{"d_expert": 96, "d_shared_expert": 128, "routed_scale": 4.0, "balance_loss": 0.00555, "n_groups": 4, "init_std_router": 0.019, "lr_router": 0.000518, "vocab_size": 32768, "norm_eps": 1e-05, "optimizer": "soap_variant", "max_seq_len": 512}
Below are experts of layer 4 (counted from 0) of a mixture-of-experts language model. Rows are named router (the router's row for the expert), up (a neuron's input weights, with its number), down (a neuron's output weights, with its number) and show model dimensions 0-255. Each number is 128 + 24 x the weight over its row's rms, rounded and kept within 0 to 255.
Before each expert's rows: "comes before" lists some tokens at least twice as common just after its tokens as in all text; "mostly gets" lists some tokens that are sent to it at least half of the time. This comes from a sample of Wikipedia text that the model never trained on. Tokens count by the router's weight.

# expert 48
comes before: "the ", "a ", "his ", "its ", "their ", "this "
mostly gets: "for ", "of ", "with ", "during ", "including ", "from "
router [120 101 127 100 125 135 144 120 104  96 113  98 137 128 162 128 165 177 146 139 123 126 137 109 150 122 135 139 126 130  75 106 140 185 121 133  99 162  87  98 162 159 112 123 121 137 126  98 133 141  78 144 147 107 112 107 129  67 133 117 147 168 105 115  86 133 136 144 117  90  72 147 124 108 134 145  93 162 149 101 123 160  98 106 141  81 118 140 144 118 158 125 130 154 137 113 128 176 137  83 114 128 144 115 102 156 171 149 123 139 127 144 134 106 150 162 106 125 137 122 127 140 121 164 145  75 110 126  98 144 172 132 141 151 153 170 127 141 135 131 154 121 118 128 108 197 121 120  96 159 116 108 164 117 147 109 134  80 141 147 133  90 170  89 107 100 114 120 150 117 136 102 146 134 142 154 114 180 116  82 128  94 118 132 129 124 110 138 120 145 163 135 114 132 139 105 122 197  90 139 160 169 146 113 149 152 101 112 120 121 137 120 143  95 110 122 133 106 178  88 151 108  92 123 149 127 135 125 118 114  97 109 143 149 143 136 115 115 144 176 104 144 117 139 149 137 114 147  80 140 174 110 111 135 159 173]
up0 [149 127 120 128 129  91 131 228 126 131 178 164 126 126 134 125 181 223 125 128 127 126 130 117 127 129 128 101 117 109 128 127 131 149 118  24  87 161 128 129 172 135  77 133 123 128 165 120 128  68 132 128 157 111 107 116 133 131 123 126 179 144  62 140 104 128 136 131 135 168 147 139 134 174 128  65 145 132 120 129 128 131 127 132 103  79 114 126  54 150 152 143 130 127 119 128 128  57  58 127 128 149 127 140 127 131 154 128 127 127 100 130 127  83 134 128 102 106 125 127 137 118 127 102 129 130 135 127 129 155 135 128 156 105 127 180 128 138 129 119 102 130 130 137 154 131 124 154 127  98 117 125 127 150 127  90 165 140 163 130 134 127 129 106 127 121 141 127 128 110 114 128 117 128 128  89 126  94 205 106 133 105 128 129 118 130 116 130 128 129 131 129 127 122 102 113 128 163 165 124 129  53 131 110 130 135  92 119 140 142 136 128 119 128 108 127 175 156 126 138 130 128 134 129 124 128 141 125  84 127 113 127 130 156 128 130  92 133 131 127 129 158 158 128  90 129 118 167 136 129 130 117 127 134  94 123]
down0 [130 144  90 141 128 153 102 125 149 125 150 140 103 132 126  69 134 131 110 124 128 129 115 128 125 104 105 158 130 174 156 235 132 174 119 142  90 127 126 116 157 127  61 127 144 140 120 164 123  50 220 122 136 126 113 134  99  96 142 138 128 129 129 135 129 110 113 121 125 131  95 172 126 141 144  98 125 126 139 129  78 131 130 118  97 129 136 136 104 125 122 132  72 116 118 122 126 123 161 168 142 131 131 127 133 135  85  94 129 121 105 134 126  54 128 128 142 151 126 117 106 130 127 135 131 151 111 111 134 124 103 127 121 165 167 127  93 150 163 132 127 127 134 129 126 122 125 198 110  46 139 127 108 180 127 142 126 137 110 128 171 133 111 124 120 153 126 133 127 102 117 174 128 120 124 137 134 109 151 131 115  67 129 129 126 119 128  88 131 131 120 128 120 131 129 128 132 101 127 143 128 113 118 131 113 127 116 133 181 104 120 164 129 125 149 145 133 129 101 127 123 127 166 133  85 170 144 130 108 127 127 126 128 151 119 130 125 112 126 157 134 126 199 127 142 155 128 128  55 101  68 122 138 126 123 116]

# expert 22
comes before: "be ", "the ", "have ", "a ", "that ", "make "
mostly gets: "not ", "would ", "to ", "be ", "then ", "may "
router [115 110 131 111 124 120 170 120 111 118 125 105 127 118 158 135 150 128 159 165 124 140 145 125 146  87 128 165 125 128 125 106 133 132 138 130 124 154 130  71 137  97  99 120  98 112 102 151 109 147  80 155 148  95 108 123 131  99 146 147 129 140 129 143 112 137 141 162 134 116 120 129 113  98 173 144  82 147 160  89 139 143 104 114 121  84 141 146 103 108 157 138 110 149 137 125  92 146 137 113 114 163 153 117 145 163 150 146 109 128 129 144 184 128 206 186  97 119 112 140 135 146 122 142 121  81  68 116  81 110 167 142 153 141 149 198 121 139 135 101 153 127 117 133 119 138 107  86 111 169  94 159 143 130 113 115 109  91 158 151 142 135 150 120 110 115  86 127 149 114 156  84 149  82 166 177 132 174  89 123 110 106 126 129 154 101 128 132 144 174 184 168 116 113 126  84  94 175 116 132 150 149 131 114 125 124 125 138 102 121 141 104 127 107 106 110 140 107 164 111 128 118 119 124 125  92 137 136 138 122 102 130 137 142 133 148 141 128 141 156 125 141 157 166 128 139 111 133  84 169 148 124 105 165 144 166]
up0 [116 127 125 129 129 132 150 141 129 126 133 137 128 128 124 128 138 130 127  68 129 199 124 130  46 124 128  64 106  89 128 124 161 133 123 146 135 125 109 139 135 130 128 169 128 128 126 126 203 134 127 129 153 126 116 127 109 104 128 128 135 127 133  84 128 135 124 128 127 129 128 125 129 124 125 128 124  88 125 177 148 110 128 125 154 145 134 186 122 223 147 137 168 151 128 203 131 113 204 128  98 121 131  75 172 104 128 151 128 120 116 115 143 129  87 156 127 131 118 129 129 115 128 175 128 129 195  97 127 128 139 115 117 100  79 138 123 137 127 129 126 128 104 126 124 128  99 134  95 113 161 109  89 131 171 117 152 126 111 129 129 109 167 133 126  90 132 128 131 137 131 105 100 129 126  98 127 129 130 127 158 128 127 126 127 139 115 128 126 126 130 136 130 117 172 129 123 133 140 128  88 129 126 121 129 131 125 144 100 138 128 119 128 130 128 128 160 100 164 120 129 117 105 125 151 135 136 128 149 128  80 129 128 124 128 135 167 127 125 115 123 155  87 143 136 189 132 135 125 119 236  35 126 120 142  97]
down0 [193 153 139  81 126  95 105 158 122 140 134 143 129 122 128 127  59  64 124 135 117 141 127 139 161 152 150 130 131 102 136 127 133 131 113 123 125 158 131 105 113 127 130 118 126 124 107 126 104 122 145 137 128 127 137 159 122 187 175 144 105 170 126 101 123 128 177 121  79 122 130 128 129 124 159 154 145 107 135 125 128 165 128  96 131 107 127 201 131  91 188 125 130 135 142 129 102 127 134 127 134 129  97 149 131 137 132 128 129 128 146 138 136 129 128 123 113 110 135 112 122 130 128 108  89  69 122  21 122 127 101 122 169 127  98 156 116 157 126 159  83 105 131 137 137 129 129 119 133 135 151 120 128 137 155 121  57 121 153 125 127 164 135 132 117 120 114 123 127 151 127 128 137  96 100 138 130 164 144 130 128 128 120 129 128 133 132 126 124 174 128 118 129 124 131 131 130 129  89 123 126 126  90 143 109  86  42  74 206  99 135 161 129 127 137 125 169 130 123 134 140 123 153 134  54 133 148 124 130 130 130 146 108 119  96 118 150 127 180 117  78 126 115 108 134 122  99 124 128 121 178 126  97 126 103 132]

# expert 4
comes before: "- ", "\n", ".", "% ", "; ", "\" "
mostly gets: "R", "Cor", "O", "ra", "Gor", "Chi"
router [137 102 153 120 166 117 144 134 107  96 112 125 174  87 153  58 148 148 116 122 108 118 156 108 143 117 152 172 150 112 109 131 128 141 112 112 143 138 130 110 154 114 112 118  80  89 126 116 136 157  97 166 137 107 123 100 122 122 150  81 165 153 109 118 115 153 154 164 146 102 105 172 126 102 168 160  99 150 124  95 141 163  80 118 156 112 103 153 134 123 144 138 116 146 157 149  75 149 148 121 105 106 148 111 119 153 152 148 114  95 117 126 121 102 145 135 105 149 115 108 170 127 106 139 187 102  95 103 114 137 150 151 135 138 146 164  92 100 146 104 129 154 129  81 105 152  99 132 109 156 120 145 148 147 122 115 156 106 137 153 129  97 139 119 103  88 124 145 129  99 113 101 115 114 153 127 129 168 113 104 114 103  89 158 148  99 124 146 148 173 146 149 127  93 153 107  85 153 133  99 148 158 165  90 155 137  99 149  99 124 172 133 162 119 122  99 147 114 143 103 142 120 105 114 158 105 145 169 122 121 108 109 152 164 139 123 145 162 136 143 102 141 131 160 171 141 101 175  90 146 143 114 113 144 138 166]
up0 [ 95 123 104 150 126  89 165 127 122  89 110 108 155 124 125 120 147 135 115 113 116 186 168 123 122  99 142 128 122 132 122 160 160 127 128 205 173 136 143 117 130 154 117  40  89 107 142 131 115 139 126 132 127  85 132  91 128 128 118 121 127 127 120 128 138 135 140 152 195 120 130 145 126 136 179 139 130 177 114 128 138 137 108 119 215 123 126 153 116 166 101 176  69 210 121 128 113 129 114 125 119 142 141 124 110 111 147 106 122 124 121 123 134 128 146 159 129 122  91 142 148 146 127 120 121 102  78 124 112 146 144 132 117  91 130 108  59 142 130 104 144 109 119 155 131 117 103 133 104 205 126 126 125 132 128  95 120 129 128 169 125 130 127 120 148 107 104 144 150 111 136 130 173  80 129 102 156 140  66 124 159 128 131 128 157 162 136 135 130 182 125 154 128 135 139 124 136 138 129 128 124 130 141 129 128 127 108 108 136 103 168  87 134  64 115 142 167 126 116 126 115 132 114 121 152  98 128 140 126 123 106 136 117 120 110 153  85 163 147 127 116 133 151 141 126 141 111 128 129 132 128  73 103 132 139 120]
down0 [129  79 126  92 127 220  88  78 161 130 124 184 124 135 134 124 141 125 149 138 128 102 171 122 115 139 130 129 113  94 125 119  39 166 106 120 140  81 121 162 148 129  88 133 134  81 131 140 139 130 132 124 151 126 128 122 129 127 132 129 131 106 122 132 150 129 151 122 131 120 152 126 127 173 169 127 132 128 127  96 110 159 111 119 122 122 141 145 142 157 121 133 121 141 124 130 119 197 131 130 135 136 117 124 116 123 128 149 138 110 112 143 137 149 117 122 125  40 174 122 124 123 137 142 145  74  89 142 137 161 131 140 189 137 133 134 146 181 138 128 128 132 138  97 128 143 109 122 128 159 116 140  99 107 104 128 162 131 124 136  80 161  78 131 115 156  95 126 129 124  93 126 140 121 120 127 118 131 130 142 151 172 108  82 132  86 181 132 133 122  94 105 112  98 142 133 126 162 128 143  78 131 119 123 140 164 141  78 125 125 124 127  97 124  71 128 117 132 136 129 141 106 111 114 134 136 161 132 127 111 134 124  67  58  64 127 115 127 127 116 148 134 118 108  92 120 148 133 140 126 107 146 137 139 150 112]

# expert 54
comes before: "the ", "a ", "his ", "an ", "their ", "its "
mostly gets: "for ", "from ", "In ", "On ", "during ", "including "
router [130 110 138  97 130 104 142 139 104 124 123 135 132  98 172 136 152 176 149 154 132 105 152 133 161  95 152 142 107 134  97 101  95 167 114 124 103 149  94  95 145 128 128  91 112 125 126  86 149 153  96 136 155  54 121  97 123  76 138 143 168 148 146  90 100 136 134 123 136  96 101 111 117 131 123 156  89 156 111 116 150 159 112  84 121  93 115 143 128 116 160 149 110 150 147 112 116 143 150  95 119 124 163 111 124 152 158 177 127 139 116 155 152  92 149 148  94 127 128 130 129 132 120 155 121  92 105 104 110 128 141 133 151 133 150 166  91  94 115 111 154 145 137 138  86 174 122 131 113 140 132 112 146 148 125 139 118 105 149 151 129  94 160 107 126 115 116 112 203 121 113  91 119 105 146 124 135 171 105 104 134 103 103 147 158  96 101 114 147 158 142 169  81  95 126 103  92 175  94 130 139 140 147  96 153 126 126 129 111 128 137 106 164 117 137 118 137  92 147 112 143 100 108 119 172 111 141 154 131 106 139 110 152 163 139 148 105  99 187 162 115 126 150 124 161 129 125 131  95 145 141  88 115 138 172 175]
up0 [184 128 127 127 128 130 132 121 126 128 123 126 128 127 128 129   7 129 127 131 120 115 122 135 142 129 130 125 141 112  59 129  65 168 177  86 134 132 130 127 127 134 149 121 127 129 119 122 218 127 125 145 125 123 129 128 131 114 134 128 153  96 130 108 143 131 126 124 118 133  83 129 129 168 132 130 117 128 114  77 169 132 107 140 120 121 127 140 128 184 117 132 127 116 125 132 125 118 127 129 127 126  85 152 147 104 112 111 155 128 129 128 130 126 111 131  82 159 147 143 115 169 125 127 127 125 129 129 151 126 132 129 133 139 130 127 128 151 128 128 157 126  87 144 128 130 130 125 128 127 128 128 173 116 128 139 126 104  93 127 188 148 132 143 133 137 184 151 122 121 132 202  98 125 133 195 128 129 112 161  93 129 128 127 105 163 112 129 129 128 130 103  66 140 122 135 136 136 131 127 129 128 108 128 128 128 125  95  85 170 128 133 130 128 127 125 128 136 128  79 129 130 127 146 125 143 128 128  57  66 125 129 129 163 128 116 130 128 136 147 128 158 123 129 137 193 109 125  10 129 128 131 172  78 134 126]
down0 [126 128 126 121 115 127 122 120 128 127 156 118 109 130  87 126 128 129 171 129 133 154 152 178 129 127 129 115 126  43 129 136 115 131 173 153 124 114 125 137 196  83 132 123 120 150 135  97  97 122 136 122 153 131 129 157 144 127 182 114 164 115 127 133 131 117 113 118 149 128 135 128 111 116 186 131 134  90 125  60 122 133 126 144  74 128 131 131 100 110 119 119 171 129  95 127 115 120  93 139 158 156  94 124 127 133 129 119 134 123  48 107 133 125 134 132 196 128 117 130 133 123 156 103 129 144 129 131 129 118 158 136 128 125 134 129 131 129 128  65 137 120 126 161 137  95 132 103 119 126 117 119 128 160 145 104 152 148 129 118  90  94 121 122 131 131 151 127 126 191 127 128 148 158 133  96 164 181 124 145 129 123 177 128 126 113 152  95 133  96 128  90 130  95 124 130 133  97 130 127  72 182 133 178 128 128 133 130 162 109  92 123 129 116 134 128 126 133 164 113  94 128 171 132 133 111 163 102 143 127 143 129  75 128 113 162 141  90  96  99 130  90 127 115  91 147  42 155 136 172 128 121 128 113 147  95]